Experts of a small language model.
Size: 9 layers, width 320, vocabulary 8192, 32M parameters.
Below are experts of layer 4 (counted from 0) of a mixture-of-experts language model. Rows are named router (the router's row for the expert), up (a neuron's input weights, with its number), down (a neuron's output weights, with its number) and show model dimensions 240-279. Each number is 500 + 25 x the weight over its row's rms, rounded and kept within 0 to 999. Numbers have three digits each.
Before each expert's rows: "mostly gets" lists some tokens that are sent to it at least half of the time; "raises" lists some tokens whose logits its average output raises strongly, later layers aside. This comes from a sample of Wikipedia text that the model never trained on.

# expert 0
mostly gets: " form", " support", "ult", " act", " design", " ag"
raises: "ing", "ed", "or", "ar", "er", "ul"
router:524475522533507478504468439532510490482515529498509521477503507471494525523515495506552494461515470486499479540546499491
up0:465501493503454525560515492517514481522512474507477539489502487463522464493543515484485484533545556480504492510528517491
down0:497489479471524513470497483512487484498490493505495509461489460521487484500529530530509514514481471497503514484503478534
up1:478508459521529545463500507565513485502489499503510478491493483485529480504551488534493457523496541499510509520491522484
down1:469525496528479480506497500534560509545509519481491491506482518519495493562517498475506493445493505501486561504483449490
up2:503474497453493548534523467454493453515542494461513506462521455480487504495505487506500492502485502506513526502503501467
down2:507515550484514495511522508491480463456479489506553553535494503464468459498551539503522496497493504502535497491518519477
up3:470466486527526503516503462502468523494563485465481518480519490499483533495537484499456461479477503483550504532507517502
down3:543509489500531503525471509561461507518527511498506488510495467517491517444492458492517518478529494478528480476496518488
up4:523546526501471540529487482515505482484487524563495471480519507460482509515483473505517510547477519488554467433510497513
down4:506505516525483497504508512501526486476449527533499480557501477462488502516505511489488513494522524501495543479478519502
up5:525506512492508511487507472491500506478497464510446509494542565518472517528541487530488503482499468468518487508480500475
down5:500492464480518500519527526504521523504532532485514461504535497470534488556474519524521509515436517510494518502473491478
up6:469475527525475487498540508456501508475536469516488502427509531530493448510493482483496510523489473465531509535516519491
down6:512470501501518496536521500474517505431510534463505485486476492572498499496520478516482510496485518522511492506518451526
up7:523488497474473489515556556493534504599517471516508518508511505529511493518496471518499523497506492529495488495481520519
down7:475535568516515484461468566533495470507448481504496487525522508510518483453452506480530493498510494503468479503486511484
up8:531482477542449554488518505496526473503502471532534520510507525519462504515487499524542479475520497497506438479517500496
down8:499498501545462514504524481521498476504469474500505509496504498516516502475498525557458541499533542536514537484484473500
up9:519520441483503482476498504514508528532542514464504493522506510501396514526501491506524484499505532532485465496472499513
down9:494500532496521507461493517473478522500522499503483528474508487534503495484496459506526506509493509503495469529508512488
up10:527536499475485508533491469501498511514490462478496517478524460487501534531515505456540491525485516426537498504513492480
down10:557535481531517474499506521513482540464512472474504480501556533544503527521530500515525480515511492472507455498507498504
up11:516483485516510535565522508480498475534521481539522520501547515536512498518462467497513527474545502503498479520515483502
down11:523441478480498493484495487453504534474443531451548542524451499486503504541494478524504465511490466515538530512495503496
up12:509511522541516518512516499469481541504515504487478487440465492515496481518470516483501521534541471486481535552491514518
down12:506494481501472493492485521464500484461521528558498510503526492528507484540471489512483490520476474507515491476554492492
up13:492516472484518497494517521442505536482531474513504488512496505543481482530521496491522531492473521518522505517471553476
down13:516499517516528502550518493445527558506493535491446508500496475491549486530484502465475505483497495509462518473484521514
up14:503515501485475503556487511490514538522455523537580507481500471536475468493538504542503502492521548518529462506523514508
down14:499508510498505514520492516488512544491531497523503501513495506554526510468541505482526505525518503518494489512550488508
up15:468475550485540513539565520463455451499529502522500477446492502511499484531539487496489529527520532529507516526504494487
down15:474526540480490496469522555484498484526473478472502523467507481472473490506467544502512483486518510505531490475492524461
up16:486464467531523492520501492508490506525530486483504509525519534491487488508499525546533468516521495530531514500522496501
down16:520493522521505489479504502535478509497465469474500491455511513523504499554505496540473495523508508475526457502479506458
up17:511506458488475518513516533510520508519494530485497482472497501508519486510520522461435507478482512541446501499526515515
down17:486496495511526524519509504486503487529473541477472454503528508520502524504511538474462520548436518493499489504477496455
up18:513489481489463507524497492465523519526542503557519491481493537491535502504534494488492501480446545484494461488469458511
down18:484519495503501536503500474498500496484481536505506503523509516491535505513580515463512519470505506492502508481495500494
up19:520489497495487486532522487522480494503540504488502547501547524484476462482552543565515528529491508502466496505547493494
down19:546481485561484481505511538488471495486524514478505475481528486483496504492535516524471491472522493483479508426508510477
up20:496560489516509526506472503506433531521493526476512509518502489499493494473519516551522530480454492445543517504513488500
down20:436460493499494481522466497490471465492459494524460503501506489505531487497511527557492482512526523499502469483482481516
up21:468488490493504504501500460483514507462476477492466478477474527492493531535500481459440494538520494472550493532470523499
down21:507498479513461507504460480508498509536476514516544459523524484468535482552494483510469498523485476516472488499522516479
up22:448484522484510466497572512514534498485489455543495511488496502500517501517493528508495490527512552452487469512484516477
down22:474478489521475499485502497519466493541476505499487527511494479492511503494516503505491480534519478481512469516506512460
up23:490484508483466486490531518514520523540537470483501492480490544514435509537488504527481455525535499477485478496503519494
down23:503501534523483507538499491539547517495511496517508499504514501459516458506507467482451520532472479517531472520499520498
up24:485516509492538510555571543495541496550519475494505479535510468552504505474509512520517534463515510511528472500494502465
down24:500517511531530510467512507492503499508497488493486451491525463481503489514496462507507513522488466531474489501496475495
up25:501523499537527494544490471489467518505524461538446515503541491497489538484493465456456498500473518435505551488521527495
down25:515435459505514481517504485470526523484520523527518493509488520540494520490513471468464513498500473513523502538483457514
up26:509486503483482500507508470511536539515486523504443469520546526494511488565523522498500513503490524495527537531524512520
down26:520522551502486512477503502494520551524468502532491454486499464505519425546522441475505484481474505551504506508485524509
up27:461507511484480527525514533469488489505473489454493495462514512536510502509516518472549507473513520467500535496495514492
down27:482522533531467537482509518503485486519526532508524542483486541525463469496515561509513536491493556438488513504538477512
up28:499468488470492498478501532513486507477460511489500532515430537489486466481509502546494509495515497486475478513430517522
down28:520487475466475491475555532496499512487446490505505522490468514474480507506464547527498524472538540449480529501510468489
up29:548501470502493527467489494500540489532494545489480449501502499535529473519466489505520482501454504479502471491494541500
down29:521532490481493489481471501517474521525507491512497494492497447508486516467523496526506524549506498480521517485490494506
up30:497483477497459511524456502481495452526510536523472486494513488481486512509504532487445464511494479495468492541547512498
down30:479477498483505513508475486480482506487506504470535510491520524438488477484490508520489502488475529503499500500506490523
up31:473494489484548512492502564516533511491536523500537476481441563505519478471508463577514497529514517503475504503499489523
down31:503531487498542529497506509516475515492514471522513474490493534489504524516525505462494520481516506488489480521498470496
up32:504527487461468462481507494539538495513549487552511506515523496508522505528489498479517462505496516493495494525487516496
down32:478547519494480537506486498529510532488498534466504511478525515494467494525538492545524458534492489512467481479478484497
up33:508484525467466493544502504493482508497515505538506489498483519517454549478495526515466466490495522503501500500551506489
down33:484512460486481484495485478494503524501539467472473492490479497517491515465486548527541499483501486507515506510503496523
up34:485456505507468518460507509505480475475516475492485484544450497513513482504487517514456506467478491497533533524486480493
down34:450528477492524499437480489534486484471466526485510490473462505517500499487518551501493478527481489539484534471502526446
up35:495522458502483501521492513482536518512491463536465507499525519505495423488516527534448496515478512522527497507529510510
down35:485501494478517495525521483485480466471516502493507495508478447491472485485522477486462488508514505495510500528511510531
up36:523560478494502462495507517506486506526484481534496507478537472476519498500513503501553482495510492504514504475509482489
down36:500478504465433443468503494499478490515513530472490466533498469524474526496516464489557463493477501520491561487497521513
up37:513548504480507536540517514523516487529489490510506480471485512506524473520487491478506550482495498437513487454532541494
down37:515477506481497506481533513468519492497478496520547518502409507529499494534482515472471518497470510522533484478484501518
up38:445513469500500526501501454436548529520547494516486479477499507503513447482479521522526528464533548498514467498528500482
down38:487486484501493540442516519464522475507524501475470460521513503507498511481481446485501517502490472518497523519518516474
up39:523483463503494545530506476514530508516501515480535509480484525516519499510481502520504527499533507515522464521517494526
down39:495558499467561517444505472533499523480499516516509463498515502457500506520552501480518505481509489529523505512495507492
up40:491491464555452502488486471490528493538490515498537468535514477483456520483470496514471467486476501486519522528536479510
down40:517481508530527487510491478477467508503509494493499543502471502529547507498535519475532507500479500499531556525503560474
up41:522507506531455554519479532454489498480489454508499479493554542495529517523509502486508488506498464487503512514524472518
down41:481464545488432480455529526494513482495509493509529481503495483503501510490489529567469563466516526494472504464504504525
up42:518485502493499485562506512513532541571524515528499490481516494535496412477528502492499501458464501471490504501493507515
down42:510480497500480484495512506478535498493470503518495447490478528491468552517521523509471519523488500480455465509452506468
up43:502484514453471547528451511501517489491519511489487479478520482490548454512526489492534506471556563480515460535535482505
down43:491492511465525540473524484513455452503471515499512499532480531474469514475528522455507537481479501555511494468489538534
up44:497508453501503518510517510495535502506529532496464504489492536546471510497496526495492467486488483492476484502531499508
down44:467518526518505562491500497492481540502535521500483531449474472451529513515504500489488467532464505545501522510487479529
up45:497522514487504483490498461515485503475491507510491499483495462516457501530542495458535500542479492513497442478503475505
down45:451518482492466514523484516470502499447522499496539531513504524516498478542498490477525512462482477494515464495470538497
up46:475475468489497510539517499494486465563512477591497471493517477475532515497462532480510514523509525468508488499505521500
down46:466510501486500495479538524517497540472491498488518479491475450495472532477477503515471509522495533474546501489513495528
up47:462490509509479512493532518515509489456478517504511521472495499490537497505496513472500495513543442500505477540535516484
down47:535503479481508522500533535501501518469473465490492475488509446517517510504477447540493502507497455496501491489505499473
up48:488497526485525510518482486482516477514430511511506495494537487508513528541481539446518497473490548473494500478520488480
down48:412524498495520461482484462545526500499520534507522499540501512486506463506446530500543491497518510483497504495472495473
up49:544470510497494534514508463530542517535504500507446507514489472533478531479515538489505488476482504467470485508498498502
down49:499506483536486439452471442480533490508478499551511507544469467483508465502498504496475509529478533549531530454525514461
up50:478468491494473502475488544477498456520479504513498509504462488523513510469515519506561496499482510528514460446486481482
down50:478492474502504483481477523477502563505506465455527475480457539495503458456510515508482507481547477448493508487459495482
up51:512523461492503458496492518555516468512523480502522483498512507484446468483473518491479522441515531502490490499494535508
down51:444532544506513489486470505519472495481491457507566527486481493481541503504475497490496494521535539475469474461495516501
up52:515505487486508472500511484503482482512501522500459478503511451516441514492535497520511473527439476475532490495477491507
down52:460473479524546497565447492473497487473494502480518504472506493537472550463520499487518507491475512499513480498494473498
up53:483495491528530532490486495452455462512524475539484559481500521520534438501497498458483496499487487485515468513510501488
down53:468515485523501546517510495493500486519502513486496515498462526535496500507482523524500498540500486472523454500512505462
up54:471487518460510476496525550495527470505513475506500521527475519495487493517517514459484476485483542548480474506458478462
down54:467479506525470516501514509500526487500507552543492482500503515490529515544467522489503538484481474468460529529498485486
up55:461532485535534501454472529476501499501533517470473523453541528534503496498502531497531482498472493526489489460529499473
down55:501511467523524473563493472441475463431507504500526525523531495503557417507529532491503476484518495523507462494474497519
up56:511527462518455494494491524487518482532475527467459486435531497503520469481528482445534477465521505509507476505505534511
down56:494526510482519502523481568552463477510523537526446502466518503509494523490453500487554495507490488480521502502496491504
up57:519480490503488484496535509473549528523498467475517508485502510506489511532440481501446486462520490485498475496447497506
down57:524469490510481499502509499539560519449495543488511462531515486477504475472522500554465523471511429497520496522475523484
up58:469526473517497492497492489482509501510489488494488505495510535479473487526502484507480482543513477447468483511486502508
down58:508526516492418529439537483531485469510505486483474475558486484517513510501466513503495532535530490502556503494510475495
up59:501477496491483474535460499510520478528477513480512523476489489504519501506533544536501483494519495493470517500460514513
down59:523487473534503501490468487480504523541468491531510458546496447473514457507499544484505515529520539494455475467487485461
up60:479551515476461500484473504506489530507505518539524540503496514508521505465508496540548510538521466499521513496515502520
down60:520483523508455465473517506520514527489492489510548499432471470497451483538504459489486494512499508492497480509472471516
up61:515470519532515522505493448509525483485471513532524487496548555508460510492449538499527493540498511464516508505506486486
down61:494481504502494468514461517527510569474497479530520473517486475519525489576518504529502486515533529484486501502534493493
up62:455500502501514496528514504505539489538491478509511493525528494486518467510533489479521459457488486504507519448472516467
down62:488487461558542474498513522498507467537489503468450510547496512469476526526500504503499486513510519524508514429527501478
up63:489513531447509502525498471507481506479506489531536471483521504517531504477513485523530469514512533459502483523530482478
down63:514469494518475491449493510510473464525498495530495450535544479510512497531506496483474508525538492490490509465489451485
up64:526500471492479469487499464466549527511531552573493557515487493535486505503527517512442491497511493483515510511481520504
down64:460530553469476495506488462503505544491591482467496547478529495554466452492492500488493468521512524520469518482530483488
up65:466482489501542503491493482476526446466512540508515504447499530511482528488508516498494515514461434517520447503513491526
down65:510513501509531506527483498485499539458480520475490505535507511478530503543531519511510489468512548573549528514519479510
up66:500501478523493486514529478508458460454532489494505536501507460473476528519456469495527474514522471483512471486507522498
down66:508484520492479485499541509498464546495443463493508485535533492524486488545526487473515494507519498512530493506508467478
up67:497516484524573528508510537508453464517509491531520488489561456537484467462484513541435496474519517507528529522504518552
down67:486484497498539514523515490503528490499524496471519498465505523491491537497504444501517480502488488512480479509511501509
up68:484515475450520452536506496488536475507489486524527482533522517478516455513537500503491504502521531513522506528492477496
down68:490455454511491538514481548439513474548538512492495466473468496469501523487463492497474509501479485483504522531463473484
up69:469487500581492515518478480515556495531507503513462497535496542515528532469517522513506489483484503519524507479454511505
down69:521518558491480521478480537497494500497481503489468511529501462483508467528535514485532541473498516499506479502506499491
up70:487534482466503519485491461458523517478468514475478490501508546517465488504552515498512492485507493469496481512525518528
down70:494517520529493532505503484483551525520503539478463515464482498537530520470490493521482507524504508510471518521473508466
up71:488476456506520541455501500521517508502460495475529502491559512492472504474504501480514514487503494475493477547470500496
down71:482467510462519500510501515533502491518485494486518496465475483530480493454536481479487462507534491519475522546474582510
up72:511492491497507495517519514487534509530498518535497510488483486518530497474504516521458513501519511491474468515516519487
down72:512509506513548513541513475484496496562512556497476475501506494484512505501432543511474469510491543477459523500489506517
up73:492514499480523511492483491456486493471488464527526515508497510494524467469514496452522558504540486495509494513492511516
down73:521500472487512510512526502492492462511554502528513493458479468471482459502480491498507508502520502504500503536502505483
up74:495496493523531511515471496515480523483485496518473505476496455495505471520528539488553462463490509513475527503491536510
down74:491531493479505489474480452489486540505458518485489472523487446510479490455499476494487456476482468498532467490499542492
up75:512484481508473454521500500502500491480509499511535493452463518485520517491516473575530465505512515471520502460521505504
down75:462506513500474425471518497486483482551495488519497556522465477473522512468492523511476491506472570513511524476472496504
up76:469508508482515496517517547489488463546491496549512499475520469494482482517520516517479526531477549500497529486503494523
down76:525496527519480493514475498521506485514506479494437516497524500497460497497521469509467519481510505466475522430516482501
up77:503509496491528487535516508517513549552461471518546528528528504494474469485453475497495481469489513469507484487498513521
down77:487525494472518503488472544537512513526495495537466490504538473502463476474494485476498498506520489518505490492498492477
up78:489518505489492530482489498511469525474538526495459511482454455503503515479552561530527546498494505514504492520505526535
down78:500530486487516535482443511469513481443505483463493547507539499507533498501511539540512477549484527542479514492515527478
up79:492454472514462503506490460483525529490514545482523497497464519501485476492484513514465504536523522517499497529508484539
down79:463569476488530497509497523507483495499478506496501498483529522507495501492507523526516522504514531531511492486477491481
up80:474500499503500499485521482504494523534503504508509513482495478557441544465517546498489478442536490483491485514509533522
down80:500507511494487509465479493511533536464513490484516474476488548505523495479509465484483506489549492499483442478487484503
up81:491500491477469453506543579490500488548558531498518483529493509501510466509497517458492502531495528515535533525515505491
down81:527488492478554531486475490491473513493462544485522531530512534498523513493493493517486516528486531478511504470530478529
up82:512516483499483459521532476477487512485595478537521535483521514475509512465541483495532451570512505461493516507505483505
down82:520553493467506530528508504514495509489494505543467486476455511505505539539496508480496474486511517494530484495496509520
up83:516493451468503559508510509490509474516499523497450439492536469498530505497513528504497470514509528545509511531532518503
down83:498475553492532510469516536530508519481481488520501485514494504474480500492496504520531511516521499520538520484461531496
up84:516564516484449523510502528451512455468514507470480515466514521519512511498534502481476520550507510496474475510469527501
down84:522502507545507493478499531448508514514479472498484512492498523453542507475491528512487488469479515488486502482500509458
up85:445488473502480569486494495490517513452477510471513510507519525500543485502534550529496499465481506537532517525477543503
down85:558505471536446467489503473485409520534489513470488483481511497515478491480498504523505511487501452511565462510522516484
up86:462503477478530499523547488510501549497527445445510483470492533489561515524537498530492493516516457496540511510514529527
down86:450488496481531523492518477463489511526478527552489531515500501469517499441499534503518560517489547525480491511544477473
up87:505483480536585497500497507507460494477445486513506497553489481489503481509484496519481479536504529526529491480455473506
down87:518509499480492492500534522520475512470515496484479465493474550503486498545518478510467507557481486482536516507479477494
up88:528506525501479485499493529512497534503503535494532518526470464485513502492474533503502516517524496486543484523537496507
down88:488501504509501458493514507531481516528502508481505466485508540504510489477515475471455513545517518470517542545491484456
up89:523497486471522513494487534449517504536500472493493502480525542488521513539493512506487500531545466509496502483446496511
down89:506482501521550492503531486470492505501512510458495491532454523493508514514492515509462477539501507474510508509502492477
up90:522474471467533507494501488500499525506494488539516541545529490493443485521527499561507526515508505524483513483508473516
down90:496484510459479519501522497478530521483522462493475531540507469527515463443469501540497480502524526534504528523508501498
up91:480491491493493517524530492509492519516526469541507500490523484506453509515495484523511499521516483480471488551525543499
down91:492515485488493501515489469484489501468527558501472475486488475522512534478506522498541476496461475515513511530497511488
up92:484485464506519510501537557482500527535481530488469525536516469533490527510482534487493497495496509498514501507536542504
down92:507472492537506484514485506484510497530455482460473482481506493519491518517482481495494496479504486503516479490487461510
up93:504525517533440509533494533496520487553516498472522495484509504512476480502476506540504533481544539537503477515504485509
down93:490501522523487455496567461512518479535486508506500512506532456461472486513486491503492505490544501478487494482463517520
up94:526487509454478515490463529483480449502492506525481519474561485512497470510478488469442502541495508538489528470502522512
down94:532477500466468482526518490458495519524541511517529521501509496514488519528518500502496511511513491549488514495503550491
up95:462494477525541504494477497502510511482521499510490489466510504488538531491476510515482496519504468520475518500524492490
down95:502482505493512480543462469491516485514469505503516517473493453477465522509494521512496480508484485470499498507474559463
up96:456496509531482472533540502493483502466504479531516543475473485511502481527522476533478490457483503467488510501515495498
down96:506492505512547470485511486524477486507463484503511544528524507509516494473534495541525496530554520530525506484499492510
up97:484522515497497494509453528508511506510483498513483526527494532483556481515543508546555517546507490465508478463498487487
down97:564503506517530513504492438507491521500523467477479543534522532528500526454532526561487501490526520502524516447498469471
up98:498477509452456494508460492488500488505517524501486509516487501482488496515526505505477456537500487476478482500479511493
down98:480527506521439495521523541527513511487479490459480483522452570474512474473527509524492483530502538506500494519511513485
up99:545502497488502467461538533503490497514525489464537525520493517486497492535450485507493507509532541509518481505472501482
down99:483518494504495483494521557511511496510523535488468490469508473487553502519512491462524485450497504545533538523494495504
up100:508523530467555537509493468482484541480496437504459527511567513525478511468528540465541503493534465446525497495510489492
down100:494439514547515489468526519507493492479479496543493547470481501496466501527507497475501532510479498488494516521518480516
up101:514515501473489505518514472490495518497542497502484533477501480499514525540489502543477494495547505440499488499467527496
down101:525486502502527441495492501477532450531545493499540481489491510505522514443466521481484508446484519511469479492506495497
up102:504503488521431525486512527458521483535510509513487488542542460492519534461526493514485479478503558472487501517502517508
down102:531504550464501544488525504480472503490466505494505513510504503465472473530467540483549515492512505490467496497523545490
up103:504507501516512497460479513497493476528515515454501493508543462485479501466506506543452526482491484490529473523483516513
down103:501532496475512481541512525502473503514532494496486511519552501468522505458484511511511511478481516495467520489545535505
up104:528538495483468515486501502509496477449485550474512542508531473486487494418528589512521482505521469541502506538488475480
down104:463478512525487501559529540472466538485500501486489509510487474474467506519475468552471495512500494517513476472493529503
up105:492479496515473537474445517492499490518514490537527516501509485485530486483517543488444487494492472497517512546495467500
down105:519523502532540475494475481482495475488475475459491513504465516546489520502538467509502524510533508482514511494493452517
up106:544516499496509538544495485491488546444505469520528537475524505499516540522509500482528536500511493547520464526500512507
down106:494485488513486515493505531500527471514489485491515479523463522504474493506526514458476526547497487461473502512493487515
up107:522512510498506527510487505522507508482490486503515526466551538497485508495480479459484538481500498518495462491529524507
down107:466535521524508457550490507484476504495531524530490503496514529485523517470508500487464554510477504539478525512472442506
up108:557509481497497519496494516492522485515493509507500485508486522500536469482543486525510525464513475472496568476518484505
down108:524473515491477454505492503504518462486529485525471561526498474482531476542508497483509508524481506513504567492502454472
up109:502544500508499476460487526532519450516568498514482518519507486531510484508464531471463492524485530493492497470429515467
down109:507461492468479463468498475451486510523527548445565503483486505486501475494498508489479495467511507535508526488509474504
up110:514516531491476480510547517513487470479486512513482550518540507514473494507486544484541495467508494495529529483466514510
down110:468527502526497476489471514500507516530506504491471499493518494539493514531509540501493527547540465528431465483479508510
up111:485510506458490501492487485479505470488524513545505526491502482529499535484526545556543570512507541497516507507451500490
down111:479469494514521497497501501485487489549506520488513558512486513508486538538479506514471519510500502507507540538525527492
up112:530507483527553469473485496494504514562477491539446462502503506473525502486475492500580498504527499498490494496527489500
down112:521488523484521494519507513500480553505533488502447493504503507509489510477484510500528466494509463530451503492506505495
up113:506498496524521516473508515495527483478536502509469517487469479486479515532489491476486511505510539513485538447497545475
down113:492479499498511500491558517483509480506494536504484509470509549518492508497479519465502458498526503504496544475486464514
up114:506465521524475486505493477515497516539574485528551495547490541520522480493466467502504480530512459490526508544489492502
down114:500506525494539488474449499478509497508462500502471485470506556483523484490467502469507535512465494530511482495505497468
up115:475539495455485467512520515515477498508521500478542523451496495485504449459510466487458490508516505479485487542511480518
down115:484542515462499514478511498503487509483506502477480531483479487488498508514457512501529482524490449526480532490472486525
up116:489512491534465514525484517450499500460546483528491497498489514528528531501472482412495548500514493468465488477504492497
down116:486504499470483460513501468549497473476533512557503500536508511473518453495507491483449469468484476495517485494510453519
up117:488568507509519494510459515535487461478502468504505486502487523514492539493496505508505538494542521523491483524493509464
down117:475490521503495498534458464461486516489538493503473510463504530516494517512499522488518465515456445533527497515513473530
up118:517485537494516511524490504509512467486508527494539496482516557510491532507487467513487496512490474465475474532476520467
down118:477502528475525539549447507497489482494458495464482485518514526496500460444435526500551529480478533550527529466536460484
up119:527528537471514576516534481498522481498500480497519526450533494499499468486533531492474482515500519503490486465491491466
down119:497502497502512493460526482505462482468489488506522510482486501442539513509524532483532497503496515505471477491481492464
up120:469549485525511463542430511508494478516483453463521520519489486486526490504509488463482514497470536495551478522462523497
down120:527498471546519503524515469472473490466511554460498496506489479502513481504490495502500458505490500485538512536546505508
up121:498503523458498530547507485488475504552483479507493461535516490472483466482499490550479505495515492488496513478517497495
down121:504505416498567524510493518535510510466478459503507494501494516507522509505506473541515502495547504495508501483520526508
up122:485517507516506536519477504432510417510447528534507463504501522489516533466523422463492507489481502514486501497536480502
down122:506501474511541503495461469484536509507499494437517497508494554513540510470479529503506536476500500539492524525545475517
up123:490437483512480481567504453483516480497460498517506507521475521478502492498520520488453490507505468477512538538512493473
down123:502510497509519471498519514500513457522476498561484494534484524509459487489491480503501504476474522463455508489488478508
up124:486502489480495532549496487453466487510503471531483498501477524540530403515488538459478469537494543501525531523522520466
down124:513472530495503504503490480485484502513474502491514543552495503508497524492535476433503496485493500542486484440518466495
up125:551552482498518509498501524459463521512512464488487508522553516492510549485520519497547508554497504488486470437520486495
down125:499522485466471517502508521508530506512498478479511497459491517488513442500500436535454517511518552481468551497506502481
up126:468497455465500515560485463444470515472496494524513487473576489509479469471482452513466455499456516514544480493494488506
down126:484492489475507499525461488470500482472513510519473522468486475480500493488504517463485514542513509503461465497481550445
up127:488533497488475489467546495497511488539507491481516450523424472469505478487522480503499444487509477468523492520513506461
down127:470541529500501468487522511477536542536499491472466499517514472514496487556516506511448501502532507547494524482477555487
up128:526484460530522558571485498489532507517522481531541528505529497506507530526494533474523467535508527456500464489500491513
down128:520506498486477518492454476490480527517485491520505501501511502507464518571500518498518465518552493484494501519498495526
up129:513549460445488500460503497522511525493463524492578516534513490502446508487491537519514534499511510489507482483465501531
down129:513515494497515451551482502537496534493519469511478515478521506527499516511528501501523519514518494508483469495485529470
up130:494538462530528522495516490529480546498482495479495554463450481502503502502462502533495498486524490529501479489522526506
down130:467487524535514449483489525490505513510489507481478529502478468470524512469477463504474502506468459533516506481503541491
up131:465508506466556518499501516498513484495494519477443506514466497479535467496516492516506461482530499506495500526486522491
down131:494471491474492501498456477492482467527534490504517510524503461499520483480493500490482522472449466491486501527473520489
up132:520486481513540502465489534480501493514513501508503532471468502498490485493522534519537511491566572526484487460560469497
down132:515455516499454515487517511497517514533509496503508509507517507485478491519495493485479482501485539506527526520466487491
up133:503569524504538518509513497538519508487464470523543528552501500508481487502454518506515496490519512494477471493478522501
down133:535539487479467496447503528508520512462479522456506500521473486512488483481514514504516474516512502518499475539454501479
up134:506471467553475500471480510512481481498497496463477493517505491511474485506480500499491533514519509493474485499509489498
down134:501539527503527467453526498466501567472501495532439434510524460509510469483461538516537525547488493485505508457526450486
up135:509473481512481515475532528503509521523518458526460477518517501521491495513500494514462506542491536516531472536486531505
down135:531503521473510480476470528491443506561520486513493463536496500500495490484513506485488522472479502471501508514491511481
up136:473508446510491514544519484493510548496495466503476544461447471555502459488527537481496502520485504509535537495544523486
down136:499505553520480511529508455477500502479503516523510527510479544479526510514489522503487491501484488502496465486535475500
up137:483509542489463523532479562489479501531453492498490532560544460486518507505496475505453516511490562513464508493486483484
down137:488506497546527489451492478541468475521494500516462526519502486523491478512478520537554502506521544509480492525495509479
up138:542489485506519538519538489471512521488506463481495477477499510524527520470535489481487505517532524468530517496500504489
down138:496535537506486469534492505497487511493506510543481530513466518520478489551492475507477544490511476501474520548515529542
up139:487492513495513499544481532515471431490530478521507504505521491530481478510512500489452519481526555473455565542493519497
down139:481492462490529491503538501505516522500499465485456457461506501506540473469522487485475514485510482503486497484471500509
up140:529521492550526533475491539513503480476541494502509479520519518534496512507513514474531495496459495477515479501484509489
down140:472492482504511493430489457511548522531489526500515443506505509506521494503499473472497499504498474497533481468503483516
up141:503518487508547496519510512500514509475486498499513495479459495508513501511544488438529454476464563490541474447505493476
down141:494462531541454541521511481513492508509525515495474516520500518544484526463474476486516526533415463500507531557526447546
up142:505533470469518502490482489501523460509533514538491475486471540572504513530482507458532528491482494518513515478481522497
down142:513508505461506555536507501533516573482482506475527481460535520475518503529541467474519473495455472516502480573505510478
up143:470437522532542495524481451506472523443510532498499537456486494500452490534496448515511533531509519460516490505508494492
down143:454482483495523510499502514483520523466510511488547514496521478488504513433551556516526476460523523493474490489526481509
up144:518508440481505485510508540508535489470516482495490524459507534526518460491521497541452481466520506475484522492548542443
down144:468455502505463480511475538495515539484466514539426470504518505468472457518472476467502503485506462501509516467487510498
up145:506483464516523512507503488498514486483529455510507467547521504480543515552510479497410526503474533480478523498467533469
down145:483453502528468538534524504488506498480504514524517520510490464506519502507468479493459503509454488506476513498515486551
up146:506502504537470487519459523492457499512533533533487500455471524488498486457529511474495493549501585527531478497519511521
down146:483500532538470572540496511495538500499472506491481506483473542541488487503492508523477508563529506497514499491500463525
up147:555496492495501524485477532482480529485521514531483516498504511510514486530527536495489489486461470441496527462515476516
down147:511459484477505538562501482506496494496465498533536511501486507460468523485487524519485538486505491536500535472524506520
up148:519490467534480478503468509475486504466522487477436549448474495503503500520475483504504477523494529478520503493488496485
down148:511513507516524487490531517500500523503470527487520453542505498503487517521522447461489483492486487504496481492484520503
up149:532485509494530466537483531513486496497524473509529499560528506474522501517452538493495469523485514496487512460430468492
down149:489486535557503484512479510505504502485496495502495490511537542501523533494485456530491470524517471490467534458508510530
up150:534479475508462482467494515528523508503477463512550538460510525503489527490533538506538488484483501502500499564527534503
down150:467474492527497511498474510482479507491505500523512505514505488486481471515516453511522495481526460525448498511506481520
up151:520444483527516521553500526438507457555505466535495506503552492478522490474495522477499476527493560516515486524501491483
down151:451443518485524554488522503515506504492462515520529478510488472493485497507499479496533498523521508531497492461519536502
up152:486508479523509545532532518464448505534508522477486568486463542525513474494484528465518533540523480474494480489531512522
down152:513503510522500521513478464493494493514461515460546498525535532492454497532497484506483521545485481514480498534524538486
up153:513513489483472534448492510504486531529484501485495507430508541503447478496517569525495475506528505461503468549507521499
down153:499498525501471493467477458512512525486472513506487484483452479485464514489541469471485493474488481512477488462524527508